Weights of a small mixture-of-experts language model, trained from scratch on English Wikipedia.
Size: 9 layers, width 224, vocabulary 2048, 42.9M parameters.
Experts: 128 experts in each of 7 layers, 96 squared ReLU neurons an expert, 6 picks a token, a sigmoid router, a shared expert of 128 neurons.
Training: a variant of Muon for the experts, 586M tokens, 8938 steps.
Below are experts of layer 5 (counted from 0) of a mixture-of-experts language model. Rows are named router (the router's row for the expert), up (a neuron's input weights, with its number), down (a neuron's output weights, with its number) and show model dimensions 0-223. Each number is 128 + 32 x the weight over its row's rms, rounded and kept within 0 to 255. Numbers have three digits each.
Before each expert's rows: a language model's description of what the expert responds to. This comes from a sample of Wikipedia text that the model never trained on.

# expert 32
Bare space tokens before numbers in dates and tables, plus first pieces like sub, reg, ext, sup and word endings like hip.
router:138107170156134147127135152113127165161107168145118129156174106142090085112186116114129040121135086074072110152140091091126079105157160093086149164119179137090081130127065136095145109153175077111132118143151144124128102113138118066092124083130079087126127162121135114155147091166120083151123186194059106190127065146160104099136105092121130180104056087168085154116165157184135106062108113119110135112055155124084198107146128150156157112086110154103146108136152069125114133117149109171133139164160124117145066126176158174158199099146141112143084163060092137119091096147130126102100131166094131056111177159154152169115110141163125089114083121156107179142137126167141102109082
up1:158147100156114140109136105105118029132168131126092100126129122131118149149155119179090160095134117143135116132135172135115084165134087160126144154120127163157158132070163127180071116148172164088121146121103128141171106141175113136087134123171171103118067114118155133143116123117158121100074066126112202121144100089080164049134068132123073090129094086126191115156073148159110107144165205081156122096107086119106073156149177104180120054175109108165092171066106150114159081094143139113085184177141148130150135141108180062117102134116065109152148103162084124141107109099167158146107120154104101121092086107114142075136145099101158133084154194105111151136199127108088146177152
down1:181141090189106139156145126157109128170154186136113131125118187131042129181174113115162166116102125087087064179069101175124141104185112098124120155087115120137124138155080139084123088123170039145233166160132134048140131157131159096123133151082159156097125117085145064109101213114196139109186151141142192102099123115120129134149081143101079128105110158150126085151120166107134168092094160184165105124169149125178102114136126122101137155127168115117082090113083131132081123133171112134142131081147140185112103147158116105120172155119166108133133132141174143150128112114179120162085136111147159162175146132146174111170170135089136136153139131103125129164202173148159097164098
up2:164139105139166113192159078137110076152137118036128113113116138069125105129113113146153165107127135159133127122110194142142157124144175161094094177181109115137155118083144164155050105094112141107075050112108072126121076123087123184129148159099167168114120122132172127123121139143150133097160111128172069131148148136169131135168121136065100137116153138108139123152101127121130183105071109083108126113125144189120109134133152111146133180156153145092097194100100191041170125131123182079140140183115064179075137160095129125172048107120106082107105093055138123125141122063129133129097103109148118140136107155106073092145177112115146207130178152155154118111125156072060137128124
down2:066172139178158164123122141129149145154121146102103154140117190128110098102126151138085130085140131166094104113118135150112194107096132109158141107086133074085140067119138064115081117107096130167116141121148086171104176127135161126142200104152122073140147212120092126109105147118102152085086166089137055154167121104151134099141153121174104107169106136153135144114073138161120126123128158062152140098102144118091112145149100088099080158046147028035142139096111168092140171140179171179178119098113146137091159082095135098182097142161119106101122147152089106121068130090134130082142157150117073170110135114127053120130111113161122103122113106185132167054116131152139093184124
up3:119153086179131145154128084146145120165132107057076196073104137144119147104091114082117149151101101145147144123145165154147099095108142160115173049130083089136177092105137150126109133129072134115142117150118122139162149120136122157126145171119124125153106160076165129171115200081136159135108031107165108159121164037135111110145071138187084082155122118120127061121047066077130149137128147174130075086144096109162111105140155159140119093118136090160126123126122122122143133143081147115140150109150140179104119104083092102062151035130110102087159107173190141146124128091093152158144094044113121118129120159122131080121130177146152140133206122194165153064110122107117096116142
down3:092062137095144128156203127134086100136158107155134154181152103190132146105128140112108077115161084111092124120080081133085152125088177078149096124084101120118100133090118144134089139123075160168163123170116148148143090116059144203170102088113159140095130147071146187134103133153196163130136115137119172100167182142091068166113089124142096147111080120181132087126108154113122181137163161105104089101143150060142084131148122130162125094096170117146088167110119151100154142073034177142093054131130081081070189136162144165101157133112105190119104063116191142118098113128113139086121124154155076108115121107103174127135106143128062170116107168107122109116156105110146126146137
up4:119163114080112101112071138138108124153120152140162112115098114130186144073086127093173125057141134165124085088186090158141098148108093134142169130119124127160078144155147080159153171088110117107108119221124077135123133153152117140110148169051178148147089108131188106121107088144127104114062148159077118121143157137164148186146077121140136156157066164106134063151159135100143182121143178102105086155125111061148097190109150102122104076208087140112074161083135116087157161172141195154161119106167126192133140138146149105148097081116158130133170123146121101122112118175130110113139080137097153096084068171084122089156144193102158141130115104124111134061150170122147091151175
down4:118172097177091060095164149153197144157167137099060132120097134153137117142130195100137100171128138122117186144135156133144100141070084054094146135118116065099064105068131133098157096148147108155154084204110113116107134112134120133134108122126130163077124106086116059124113107116113179153132118179093067110174151139166127198128138087127146186134131158135131190148104147143135125133184139160103126176073160160061121135176156112103167166100109065099073120086161134132129155119210126140161123126123105152090113118097171101119094100166109151151124144133103143136120130166130139147082134148073081085141152071121171156106112113088091151163079142144133214175105162163068109117124
up5:070164103144099132147157111102111086120112070114138149162105182175135123103122170116139150126094121147101089122122187174157170114130138122129040112075143154146163116088188106143116135155139138157094070116156120101196158124179138185121108159174117105110109104132109143133137130092127115119079137127123124134115105165148145154120202164156090195142147104039126111040120134107079116159145133171101172114117104125165127115103104159136195197120156133135141169098096163149139126148122131106164128140132190100127218143077163081142117140134122090122148095169136169093210146135172133139141115135183114189118146112165061043132160099122133119196095145093148108116193160109102147169104
down5:081135098085146161085147130124086075157137052103102138131116152117107083123132104102116103155147161131169193177108092131115110172188087112124108155093096103147101103133127157142119148053118084084167139075083095140132134127078128185090092106130136103130146140137110118140157094170111126105120122181155137114153202149101134127114105061147170139109057100107147104164089131111132086122130116075100134124145121157124194156087116141119131092137122154071168154112204126098142166155154125134135161150171104122166145145131169141153061110120132097144086143090126124142135149122050113068078151144119178172131071108140048082186154118146117200146111159079049124141117163086060177159164
up6:137149114186136091174150155150111075095161112119130173103070114128161141084086120141193106089031134116158109097145138165106123103097123139086128133113087070143171138139111101163166101176141138130142083195107147157139160136156125194075121160126151155100166153169172127156027128171087086127089149107144139128103116121110147084160110131142115148114103164154142115094095121140135135125126120121148115101139138139096087143150124174161114120183063168100083198113162175108141102121154167157186151130219064089138108168158106075104116085163131103158169103121114052089151107081118131124113096105182096138201115112106113165160126161156166145152118127184103105049125107088110129137142
down6:096141128151099109046140080133177132140127159115186139084110165098131087187116167086090122115054157141127143120158087128138179125141089047123125133097074077151125175120120144136138065133154134140153131137174144128109165122109163060093172070084134097148085168128156056125127113116133116070096100155092149092080102139135115112081132130174128110189094090066157141066133135137173077152120126101101132130123178108110101106072127149189143119113129164102097136095093148128141086145119118123069139135141125150091143154166196113114157116157089090132103126148090103086146160108084102115050149188071122136134136108151157106156137074196150096168110085151111119121130201167092145179091
up7:161157138116074132136126102127133103127127130125100165056112132098174140140111147085103133059142131112111218120164138170164153156142182080085101068134117129094167186098138117130065096153089147120096134147093074175175141120147083205151119089099164126129122159081063174151156140154140073079117170086132186142135194151116143095176114104115126163108170152114169083147142109103116122125105136163088125211129154097133123145165140091064133101161138110114150110156136212174137140113124085113123209127127100141102135127167080098123134144137148102107129105151109086151118144144144157174089064087109114142152076127182142073128150066116148117175181152157123132190130140128108102195125
down7:122152126140131064105100149101093104096119137123077127158162086187065119132074146125070115153083065171120142102066110151242071124117127137162102134106101119128132146101121099099156102147124125081130109117184063171109137068105130078111159078111061130099107075138142168102112123127134170097123150128163160125139097225100145135115149142118186148166133123122175105101128099096162126096128145177114137085121114142177117042170183146125127139106137092103142153120164167127101090158116155102136097171131104085137125056081118124121100130107154159137153088088138124149119083139132170072172103192105074165125173193098117142117168135144184152141148160082160101138156114164081131118094
up8:152090092107150100167145164129102127159194070170091137105100143114129132123154105117117168094171151117107124106081209122155130111180140090072091106125103156163191115143073142119092119130161145133138100101125141130196110156148140147128116112152133124151118098108159124081084124108068091132109158183191114077118114172075087158119133129151132109137131176088146057106055123112069193136135148143066080091139150151110087141156106149110104136140124122135151157158131159111128112084043142135172123170072164149093157155141079136107058108119105122125160072147127144154146110088082110113121133063136149163144189135161087143095129118111131203229148151130165171117106129161085071155169
down8:070117093138118183148104128133162156161122133090117130133179107162128112122130129181070077112102161150121170077127119111069122135104149099130116127095184040129181066173130107104148128150150117144163150141095103151154152113087120183043065169061153136102149153126082104093173134125071109096111112155097146144156158117069096132097127136157135165060143152148155147116126122196119136151134090081115119059155099107138174122114085146111105174166062161122082126099113166151123088185123161127102161153107125106174153167130123077067172107136106122185175184094077115147093088133061128212129111178157130162126096095156155135164111115129106114151157149110187140149145119145145171124132
up9:150065081129138091144110064151077079131156093170126123086063121149113167165156154138160111117122180105138129126119177086130149155161085163154083144166093136145143152049128183132119100082114194108083081135076117138132138153116138165124101152067171135125098098134126103132134126136154133073111091118200142137139204085117164115155149131133138169108150146061142153128080116135079153165098135151080089156131131178128087189162176123109122109165132162123148145169167147100161113149143151106140159074153214178075136146125124141113131147176128144163095118161171145146095166117085093128135121085115156155084120169137070088197180132181168132170154147146131123080097105070153160192126
down9:114104165084118109131126154078133145108091149135130162105143084111136138128109097172084129112065157103184089098129136129124089156135071165119110119096137094110106119151097081174171156135087116168124134140134114119132161128146226124132159096108198144116198115098095121073089102104090104139123088089152105126103110078104149096089091143173112180156139145094180170197155133185111095112172166100181134180100108143104178085094188140195150143135057165120162076107156121114123139160185158166143103128151052065117094167101114155149136133135140196137128128080093174198147144147180131137095121116147118153145168069123157151102135092093129099110122132164091125114054126146140174114087
up10:086073119111111125136166129129163140124174096125079105113117145130120132162099159091119159121132078166109102042131203088206104100180141179041117142165138116160155188128105133115105163146140074109102085165118112072129179140180128152113130134106125147178102096129141154171112115135157195099134122105133161113137155144149159114135176123138113191130141174064168125099116125118161146115178093126125161133150156124108054192106132111138162134156115121109216153154090151148139099121151140092196151114089134132092129187135096141074112184110169110120093158152139106172085129093185118188132170071131143090187105156182106114064106135129148096121142132156107118139120113086103072097197
down10:098048113084113100158127150150131144156122078101150141191106155115152124106140112055201096120170102133119118106130102087079179134162173127138157141126136153172138154104080201164122124129104084083146105109117126109112133093119135144175134101112156133118123178133157107127127138092103084091195109171126121142124186103105087163120103108177125106160110095137164096126189134135107073139098179099118160160112150122106106199169158129129161108099108180144153170193082173097108167149117115114107157043112084152143141094081065120089107121165174159122143154057129197132086110125178106132116178194135111168101113133134058130068099106164157125122127134079084164103142182077163122109106

# expert 42
Pieces inside proper names of clubs, people, places and species (Cru-ze-iro, Lars-en, Pol-s-ka), and month names like January.
router:149130184155129163124096196097144170181108172118133113200160132142130095109187094124134045119145090140085182168121096136106103120122150112135148158104129111080078155152092152074182140113161088134156136119138120097131124108121135053097114119107080099107097130074106111122139096156111091138118205160059109168085078143145133103123123108123169146105095111169094156118180144193155083060137104109131135124053126138104203092127099173130165121074132152111160087122131062097063159118156082172095099141139126098142080133171170155159158152102131098160083126070107107097132108165130093086084136167111102090104159155129150166120122147142134068129086123082101191113137123189138119108108
up1:106156076135133132138155163172176105136193086142115108080108208082094117157101158063164169140131206170123129138215147165186151138162085090071126092173114099124128084154158146185148170098115189108152094129146143206116127148166104188139130114137168120181092188132143197104126179084130130117144089114190125127214151138106143094135102121142102145069146158106076094107110102117119167159150146157133087084184102123145108191142113134112146171139098131195187137091151133148149107146121192124107113098108157112123120108099110122123078132158105052129109104095123132134093136078104134184140181137147099110132141090129114086118104101144143135125134137144101062118122147109093122127161
down1:177110144164063111135091147117134084100132118141120109147176190084122126089150130119175126148157132144134146067165161170075124146126137153104135164165172086159101102141133124127111118090144168182143110182169145135162140154135171162133169119108100142154161146195164113097121156094089160160069071129113202150131104151137094125124133117152130178160081173109109146078071156150166060171134079109106104192125113126110126133068091131224164134120159128078112117048102094147121133099072106179098114188134129113117159137129059158126152111156146145088144139156148089162133091077075158074114126116089141168143130140081135116144183044154154114138106179112163089094109088114114162133097
up2:104193107107039121120112126173067083120141113142103099107133164183152114092055162134130173106164157137096124099157109142131092102136159075160123136135100104204123146131142127161084119082126164103126126116112082134099053114163088119172135167113157156132109115124111132142146156049111089096099161120166157186190147090102088101100099181127091061094138134112192083117122171145114133095183146184113112124107161120182084134153178070133092121174123154169142147113175153134119139110152133126163146100073115194156163110135132100119044083106138129070178090137109116119152104170121106145142136063130110097180104102101143064146180170104120119126145118116144108075174108081128105127158
down2:063116103089114129133121083097122161124176078179105175173120139095153132111146111202108086083121158108139158129162142152073073169135135177116088110153099145172133173149145145104154133128128129165140108128104137144142162111168121098125129137123148116078146206139128098107122065098153099117097156105070112193095180181100134147158105107175062124167129146099073117121175070126106116193166115174180174126173141072132154128087133094141152104167163134132155130133138113147186129132145108112137135077104131095061077160133125076075169103118086189131142106092145148111135151151137134068138088194139131162136062115152093156110083146114158160197068121157114104217145096120096117149103
up3:076135138163136126164167085118118152118122101113112138117060147161155137173116171153151180099161201137150061151196148116163117127143104071162133073151145050148120100115155096114100124147112149139103187089117097145150140095146087129133162127134153093125075143157168109139125095114145156171154099131149182138134110128144093034167099114136114111108130112204140164110199171117110190166140111140166121132099182192142113106166172113089092059225131145116095118123140113120118129150141160122108152117077070190128116070073079140142101170101132161089147099084066157106112105145093159154167186072098085140109150147099160130145119093084108133124135131146109151094105080129103172136153
down3:058167125141121192135159116054163134144153128122088135135109136105151106153109168115131113159145145133108139142103126156091134091156125119167126122098114115137166110159091077096152109156073099074134123098144132165143164153160151039114095128138196141132134074093079097123117121158122108110136132202100191136152189170159074152188133116128139131128164150077119085133086159131110121063114119110079142171121087169148163099177114127146134155107135130171105144106097169205160081084100163166129118111107106134072133122080162110129129083115114170174117151071128100129081049123144120205129093088049163099150168125156132120229129106093105134121128122116143085193145161074092112118128
up4:106164120144062130123131120107096098115128095080122126126120135127146119101101121116142166147116151189142102088120199088132111118128074075124101122183087119157138115118139146191059114127128147121105142156123170205143165149157124126152159103110126120197127164163119173092095147175141097131144082124181126106070172123132146107153049077164106132151153127105155095096096190057127128175153174204105091080170123127168092161159148085079135121146128148143084111177135173125169134095112181131106187116113082167152140075108105107151135138136065093112149122101105126191161167121171194195186115127118095107112113146126120101127109091082183133178159162149158189165087137077104111147134
down4:118137105141097178105150086120121091158143055166118117111137189165119058089101128112125127156117117053116135124092079134132124075115147102107200142131139166113127141117116147123186150129137114152139079107086053080160104173156156130128139096090126098116118155140167158136134091105126172111169103132152133103179119128125128138156072183121216080114094079081109125143101138154147187113132090076096133069174107103089169141150133202164124161043150089076134137147119085184121100135119108152148136100105133110175211138119159126094115133188134156116119164042082127165078092149154091081107107165063172106130108138178110123100164148090162098138125110117122124130181116154123172103102
up5:119144113109138089112160095101151070102182109131045127084067133108142063093137149109109146083132140160165092132147178109088189149107118026133097105125072162147154138133128141191132127166116163134063122165119153148093085134135122135118110140107135128117118100159149100163105038098155135164102056111120118139147126113121098156127129090137141087147154102127147141087090096123159139138098136149104158101098139119166065163191205097142170119186177149089073127215140092120094086134185117077107144081147110115059134170165147112138119138138135173135118093143174096147083155178121086176142141119097077183132048149115140090128136147152135149150170125104158130101097134100095158161113
down5:130146145142156077092111163151081157127128136088127120120079137123104161084149129169228163114162115165154085124100119136105096097150146140138107029104079108136132076139157184156155114142127137108128126082102167145177083115179098063138102159150135077148122151106152105128138130176118113144085104128104050126143138090146104128091150133214113121083118128140113093166074161118139115102096103108127112114118061117199149149144107124157102105113139109060112107084091142141106163048091135150153126087155128173193142109113062124151143110060127130168111094031132144155122106163096102187127103146146126115068111141067114078115126124081092131132112111145114172159097089062081137095133
up6:097133092118130137108167075126112100054109086161112181125106112151105127139105109098103119089131110108164146054138159127128158116088098149140110121152149116163183143115121174172105091153140168079084115104074146173093134147093102135126101144162088102107102145173086155117120104077069134085115174106180145126141167113058148122167108089162145138152097082096127047075099118058116157117108154183130085150170142075120100117138170194128164090163102115150086176133160149080116116160110184127089172122066138188103147146099073136057100115144096084100098103148094093224104142089117132158148167089128142186123112147130123127159152119122083132125179094169095128110167169082151137125147
down6:144066117120122154170158145100097099112199101099115177132124101196103120157098128125119118121167088137114183153083102085132109155149118112172066105182169127160118122118117168127137168114158186096083129115105150093162069158072158126114154157131101150140134172080071127097117137134157088155055170094123140118153111101033134080167102131093135143170137094101211190144159151114177165127194132130079119115117128112125119171132045140136108115126121088074075095189020123103140089115131126142147146134106091119158149142126128133098166106085114096120130079131126097119104171160129166110115152070134133110098194135107158134113127104138152129123089128176135112106193132147188166160080
up7:151115082134068130087138154134111126042111166106148104097050135072097145160166128096158162150152180136162129117176163124104149102134125105148072092151135123163135144085169116178165113182090132107077139112118149158166153116117115174144043136127116144163125151145045127152150171123060104126131116097116181093161135112101137134127141152142076071122136123080133103102107078103174096150197165144121133157157139136155055198195114114143098066181084143128103122096112162101163184114143171198146157123125120131120150142131117072116112140155111144101127174088171134133132147080147105201129129058140097113128073117153147049131168124091128178146124093169127135104118181120133140126172
down7:138137085134106057132160159152174076107082132153090126115149100150128131097129124131172098117096146129095127173145102127129177158151129115136144108126120104078149109064125181105151129123164129181131111146123130087149165150130215094139226142144119132138109113162114108119142084121128145093112070076159138132098127131141154194079165075108122196074134122083156088126125150131177129130168148105149087133152088094154115166136190124062099091050107136081155121138125115146111097152101128060133126156102105162078140144121146176126155132128168142182131206129090162109130091115087130135137081140134203107193145183136097151094140125099081173115200063043110187152110156148139122146103
up8:136150093110101104149138114154117081143196100133092116076112194130098143081084167150152113089122157155193081149186075134123127122164144118080110074144116115166158110083167094127084121128132154138099066109109114092142104123115104176166133162077190154137119142157117186154082137129154083117100114143123157143157169128123111126151082150110121154145118108027146124157066140103086183160184151218139133143119148154102073100079148071087140118110130112157067215176104162129153078108160116078163147129143101158107162103117123111087112122110120167093202113135131100154103101090102095159143155119138150156071040134121101110132143109078164118160124073118108131119129154071099144142144
down8:105113136155109047146116161142112096150081128131086150159150105147063138145175122130110104149165147114089100103155152149114129107167056095077176085170147161147160078169094071089105153173117061146083122117057138120155081201069149157156142066188114168165103126143118162106166123119071149159085101071128103116134144190108172140106144121119206090183069192112105136137106119183152147115085131152122100143072121090132133117141184107061084141145159148118145144159128164219109132115164153120139104134110088202107153142125094136115184137096092107141093073143113110108119166152082119134148117107136131175107104134107126144133130119115088147124175067104140110146121098148127177133144
up9:135159091155166149155143091108106094081118120132159142095096091129138170141066119105165122146132104048107124150114120147078149090085116137169122121172084146149170085090146140133156083105096125104103061117166124162154086139160080153195160118112139188139116147092098119127122175116132151142132116062144095084084140178188120159156075156151183100131115149108112035162102202140054180135181139188118131162103091095160119149118141119113132137168097108189123087143181129168165085114096111130128104095138118148064130129134097111162161126113125132066105178138088106128148103150156096167178106082145100099147104112111087095195116105126183119179145129114155119099130171081130041096121
down9:115168107087112139161127140072136182163158107113083145162125077137098177221210105120112111147117184136126147137096088159073132150132094144072104161130128144159111142139136130156119146145140102154110121101083158120114142185126088083164152117153147079127165099140054123136150172142093120130122107170110086108160102164150097125149115121114166206098140140121134136130109138171100182078144172140066104159211121180196133117161158093104119096129110142135110112173123096126155115116119161124171153106130042112032152113176146109148116114162155164182126131170167194157138132099146106135109126099102155076168173120219142159135167077107126166120137135149137109065123148137100059144147
up10:100100166167134174163087168165141142122149098113126091079105098139101140101154108135110107100140151133186131156099155114108109115112122127115069105200132171099183111141143109184112130142051147083119142146091103106098157151141109206089146113135106122138098113166130165215130079154067102079121114141139110148163183124108133127113118115126127144151156199125135110123104062069062158129173144130115180175187146125186111190128162096183118076208109150157187124152098161163131163126136164122115139123144172152126151157115109122076136133136142118086123081121107130087154195110123106192135158055125147173128144133114139138104069131140170121130118086198153136147135136024155148109096
down10:118134086094118127126175109070155091118206071139141087075134130115113116131153106126168105211148151093161126086133128121118087119136115064176133109118198132140120073113119116133071158125088104068073100181080093141224142140153133090113102073104121131087073112160136100162119155072058141176139130123102152133142151169127106094120129123167124171101111130163164139083090157117124161134137080139171095114085167194136183132153144173128181047135186125138128135178136146133152143110113084111211116129077078131137144140141111094141125059185120159129096083136122163138144098142072147171104133148098192157155119144109152168123142105135139196149096125121087149139127175136133110125162

# expert 59
First names and their pieces in credits, cast and player lists, such as Alf-red, Man-uel, Sebast-ian, John, George.
router:105140125146131063147171162129149094098136140110153106043103117086120184111067090154169241116148147117080131129092159112160118110094139121063139118097059161117113180086109066137164119152159141172102166146092123116110174197124120173189079088113209087124094162163126143148119139105116118120078088173207145119168137074144202093088090157141163085155132112133144121138161153125100079131113169143145114084129124097167112112139181188107084115112184154172129130121135156102181163094103146136127124165159125146142114132109167144035133140106132128108156137154150135134184160086144165087128132128168128137139097132115116095138137136155179136171154133105160104152151123093065153118137
up2:136130134125120079163166165108187129159157114112101196106132112073115107118089137140057145129096157129103092065109094102141121152118106111122095142220109111179196156152147128125139085172146149136182164170121103155167136168137162148112130166101160140143116168157139118109108167186148156103154111189150147176110089126129162089141167082105121122112069146164062150111153088102115099163081178090192151117117091123165172158148092070115171102143085117131143124100135162164171140100052131178104157164136104119100146067118107123106075066184165112173144151133170140148115155061100141120109108135127068084167123097170157183145127126145162130153100115059126128114124118102148118083204
down2:083194109149113114164169122142119074136153133165104138167104169164136111122105122166172082138184084124142116165120090114149073132118145056186102088142149148087160131088143113115170067094087178176148127195093143118114177186117206058187062131125146094125106124143127097168098147117121113142099147127104113129125101113099170083104122124120120064165102135148154091088096127078184151117086149133111116078126114054129140129101175167159137097141126098109112084116102122161128177088147126159116109171147134144119106152125050129080127124098094151085133173151168103140152065142172152080178145176132127094176116165088131173141154152140092142087134067118066116101104139140135130088058
up3:101114099097125135116120138132168139099168125149154077138096189186095147218055120086102185132136104123109118114104168131133057166125134112119111120108095134118144132130119115095152086121123110145157118129059128178158160147115122139130141094070090169091135121128137163069144139145151175152153153130117125116123104193156136120110107118098107220095146116170109119097085103168174168076067103119157177147177142135122177121139095133059151090129148153108103151114223147146133174138114172151196112150158154128103151062172153145111170138073135159116132133167102005169141115133132130136138159139125089073145168160149095128097084159093100087134099102172127090096150109102091130065141
down3:193147202088097084202146101125116151080068215145109079137119167154175156116137107143150065127138158115144132092099185170135123124138122101072127082115125140115112125186076147117177128080158114125132058103109165126113169140099146166121123066086148088161048155122127146096125118162088106089089119108192131076109134144123114133118171118149100140117140094120169157171117173110165137104109126121174123093159108149093115078160155117133110093120153128129140161095199115099180160129125147054126154126154121126091134158160096150090129162156131149184102137136136134041150107093107105130146135071043093109199074125137125138173125103163108116205093156126122095105146145112164111092133
up4:103131113101106139125078131172108101112127082104155146073190138089119140131075199063158163117174147079099092137166094124175157146122106100082124121140122120152148095148058110123118154079163062125101156216125118070170112134162134166133150134179154137141126144162142198102090098119123136122119080121187142133128144107078137141128093137078072160110136119165140111116138110077080120201110098148172146107102078141084119089161207112145143090131117071154143114129105148131158124113128142114107150163109136134107079165138107098187149092160157091171140166177138181155172125097149175105116125133139131148150219140127133201184079126120165141136141074167121082090127053134151082116139
down4:114167132161136151169095128141126125125102093109100178143142094116150150134094091174141128168187182166142144137134141126145178126222114143091109110136151085106137148171186109102153205149151076081165143159148136121100090149090089160102119243144102130154140086140076117147121126144170111099176126129072188108127097152092071139082139116152102146145183133154131107150134114093147104117092123100105141053112090166153130121087161117112103138189147099098099124161108136185106138185075104117161168114127116152093195136132135097113112133108094079087158109174120133201139121156056095157187105098051119155143105138089116151111151131120157137153155182131097137043079116120088099115127
up5:111096143121135090140072133066132121090161126084176117096081169115120137114093143146065155171075138110089139143119174107177152181159201110065109141123099118152107099166100120143173120143076143144100112169092108105160120127116163082050074102125179154168110118116123127085147179170101160083121152106172084119083109117135155163168065179112171115108108120133080166115170139065136079137062196144120116115118089088152135148202111141103156087131110133149111064156105115129160203163067152128147075142147137125154109136094115128055096153105089101147121106151125037103107138124128162108128150154169107133135172160102146166084099116091169100118134189091129127115143147118145142121078
down5:175165159188133119179175140144129150140126105082113153094168152156161142154097168105144124096157124122111189086081144087152136163157044073154125121161185112157102160152119154130155138087115110113097143108142112086106174129148143157072172156076147138089146092153135111141123135119121164076138128065064125111128110128128091131207166094116078124118086087155111144180146091187133118129161163176134107113149147162102115184085174136098159103104123097135115057107091069107100083121129153087105149119091186142166136168114103063097146087119152074077116101104117180026139177130189144110101127103148172127165108174140078092127114078118143175135140120132152100136074169148121100107159
up6:089143107137086075194145138110139090080135119110083135071086113132096130154069178108126122101178165143116185117129184143152154141115098158111179093132111119112126142143106118129110107157095129094129129127182081173138139130066172161094079082132182152155135176111102114105119131162109140151115139140184117125080143031143171135183085137125110155076108096082097128203074128093100145137093135121109110142100162120109115162171138118136151147125177149137155065115104172129143140102095188107143152131109133132128101083121156145098096144181164136105079097077120161176133087167177109128205191126098140133145112179083155184104141160119131118212133120147026111191128124134083093116110
down6:050114126105104096167092100147154140120158094038087116180124102166114115216084174142204105098103123115163082171119152178133140176150162093138086067121114104158102096125145135091120137086100096154136112150137149105139130121146104119123163138093136176148103204166096124107095144177118136147142141167114085155086154105122128139235053084107113161128123142152135154082102090074106135076104127115148127148075147154192155130119115130100119131119192097107135090186143128094093119112134156113145091125080083040141082085148119082160124132133166145128156106086089133128086080138157078112110128157113117142134183189078154136079155145137124134144160117107119146155159185156174116143152
up7:107214126121179147137153092127192155091038151146155098090121125141110094115053113102157181166165123164157150111145167192166112094119094154090060151152139099200111133170096132123149066130156129084102155154109138161139131150115104102201123119087155151165093170176135136154059137146127132146147107144152149078137129124143148118107118138110132116131118163146126118169121160122123144093178096236088116052110107114127120173141129200130131134143137136153203111147127086093163122103114083048144119157064126112119131148164081097163134099096129141123169090148139138092146169142133144088138135148138100105098114163153167153129204164159143133148129149157175166124111155096035119115113
down7:093097124042116128136066100074141155163128211136139152125096155164122147115164116146139113094082149112095174138174113114114138115080076136113135104099142130103068150120132127126169054128179133069138126129116111147163148132100204130107106083149119091152153154118158142099119148125073105087089141182143103147141151147062138186130169173141148119112158177082142120121118113127104117054091131104154132126170149131097172133146117116113152148146128203133140143148137113138174052122165077220114104096110165124067117166126147136123137177126118106110101152136123130122075193119170084101136118110163195109090145111116183161077151150137175133188039183154164165156091141071097134133146
up8:095112148112120114146115122057100152109146087091144137090178126107117151132085066127136140110140162191100124120157098125087129112145147120112132148110141162170106132126092165136191116135190108135101105145158117152154176155114081142087099126170160099128122154140105108195100061101136121117125094200163148094079133124074158106110124147110168168157139125071106100074200146114101078186176129092154140094134156084160165135129090153065054200106091131161126127088100135107205127176128120122039101119079144144118079203137138117149091047106120149154122086146148133132125134119147167133097092159182165108115136119136123144063055137136143120137138152108082125121060149070120097132085
down8:090109086143156125102156117116111167098137121119119151152138123104118086132139142129117150122158121120147150115104160099116114138079078172129115139097103197106144116161133136110181179122113166141070110179138086171120141062124130155069125119134151127134129074102107137169127157131205169153140094216116104108144119203081130158074124050086125152103144108159146134140086143141200083162164205130079122176144155089119094200122144085123095080100140097132099149130077075176126100088165099106082171148106133174189165148120092114141139067119039122150113139100112154122131108176120062142069115122151120092164116181176106164115178083101143129102095120112128137171105158116179135077106
up9:166149087087136103208115110104148120095089169124150116080085110108121173122106092100121172128132155125109091108139135103185111113116099142090075144089126125186154213096128137132120185134107094163112164149149162147141150200082083146159133124067190132153120126146110134133079137171135075088118105170132073148139128040143205084114081093138190129140088109169145106175179156136100073110110118079123176106151152154148158112190173125128112132173147105138140161097161113063186132106079134085108155152153103127119082158160154095106119099090143136116153107139133106163136146128086171105114094155084098112110152119166102150141082162133239138181091129120102107071142124106107127137154
down9:153064156101114163150133077242156169154187133110099121110098179105179131179163187115153081126140088097145132109129135131108129106171101090155118135182102108161100094112166105120131142098106097108144087150095131156110134109138158121114105163146104209076144087116129149174179179144120203159183098166045141135132138142123148173173132127164174109102114107135148076161099084095090140134138150179108115135145070093147149087116128117130200157050115120106109138095153149191147139149186137126126107140110195174158128159147163098135118084195105104128147151141152192102127106145150113125106144122110140131116062142082133083148115110143161121082133142150158170174127142216124163141139
up10:113118066156092115064085119152088234080117121065102161131103094053146150092101112126121196099097161115128073137118098151097183200138156146125132082113106090095149127144123065177100162119098129069151134126081154131149149138107120160126118087165106136120080129135082109127133185136154160118095111140142077080116103110070085091171184170129130088123114170157115145146130177167126146140139116097084209113080132108143205160095117152042155130119121143174120117104095116131142091112118122135055116160102135090130159163135110096126098143166115142111147069139153102147130119150077114162098143162138126130154086151147152112112142147143103117154139063105086099106052147201090133158120
down10:053123117155187125115166164113090125098098170103147149167133205129118064140160145146146188147125100162123138075144081143104074088164144097142155112084085087138128071099153094116131157104193180121077166159066156109187152085159135161124111121134074151161190117158159114166134110158094130087127169131144147161145043170135110098084131126087143112149141170153132136154039103087120138170172158200111154106115133123115107131112191140192091121120149149177178129090105193120095128171141125115041075085138164150065140075113174147148151131119106126153063108161114113153102115092153123146114122162134096125095140112150146093121126123147079112151093143119138149160134123129156145111172
up11:053156160145136134159137153160174133173074131117131151142079128087110134123158108110099099160061097104101108213112100132087100147106129092058118161070085161126134087160129114112080112110125135186130157082061112159137140110161124112106144097124132114126103114085108155107132156115176151106098117098145148175136146075111135093185147210147174129097126113116062149120135115135108072132113108140138145125116089089145136159076098112054156188027140098162142163145114126156124126095071159155088134131129109156118142151083179102066162124160071121083150086076157127174119163164113149151066142152145129195109133161165095099126166155171174123136115144063123124091124121074093168170144
down11:115116108154115106118129122178173122096106123110124135160159117115159132085165181145126111054103164129157181136158091077132126110103102111178172155133122130065165077172073124133089127104076087111152145071148157118131149133111110105054150139156114104137165153185146133133108132142150130149087186092162135168072147130171144123156070160146136168151098127171099138102120134116147120142142153181113112155167161153147110119178114093208087111167089089205171103084133101118136092118128130147139087107152124142055097078094139086124150183141181067118064077135114119125113111138127193145124145149126104126149155103163100137116109086076128104149104070215163183094135148114190207082168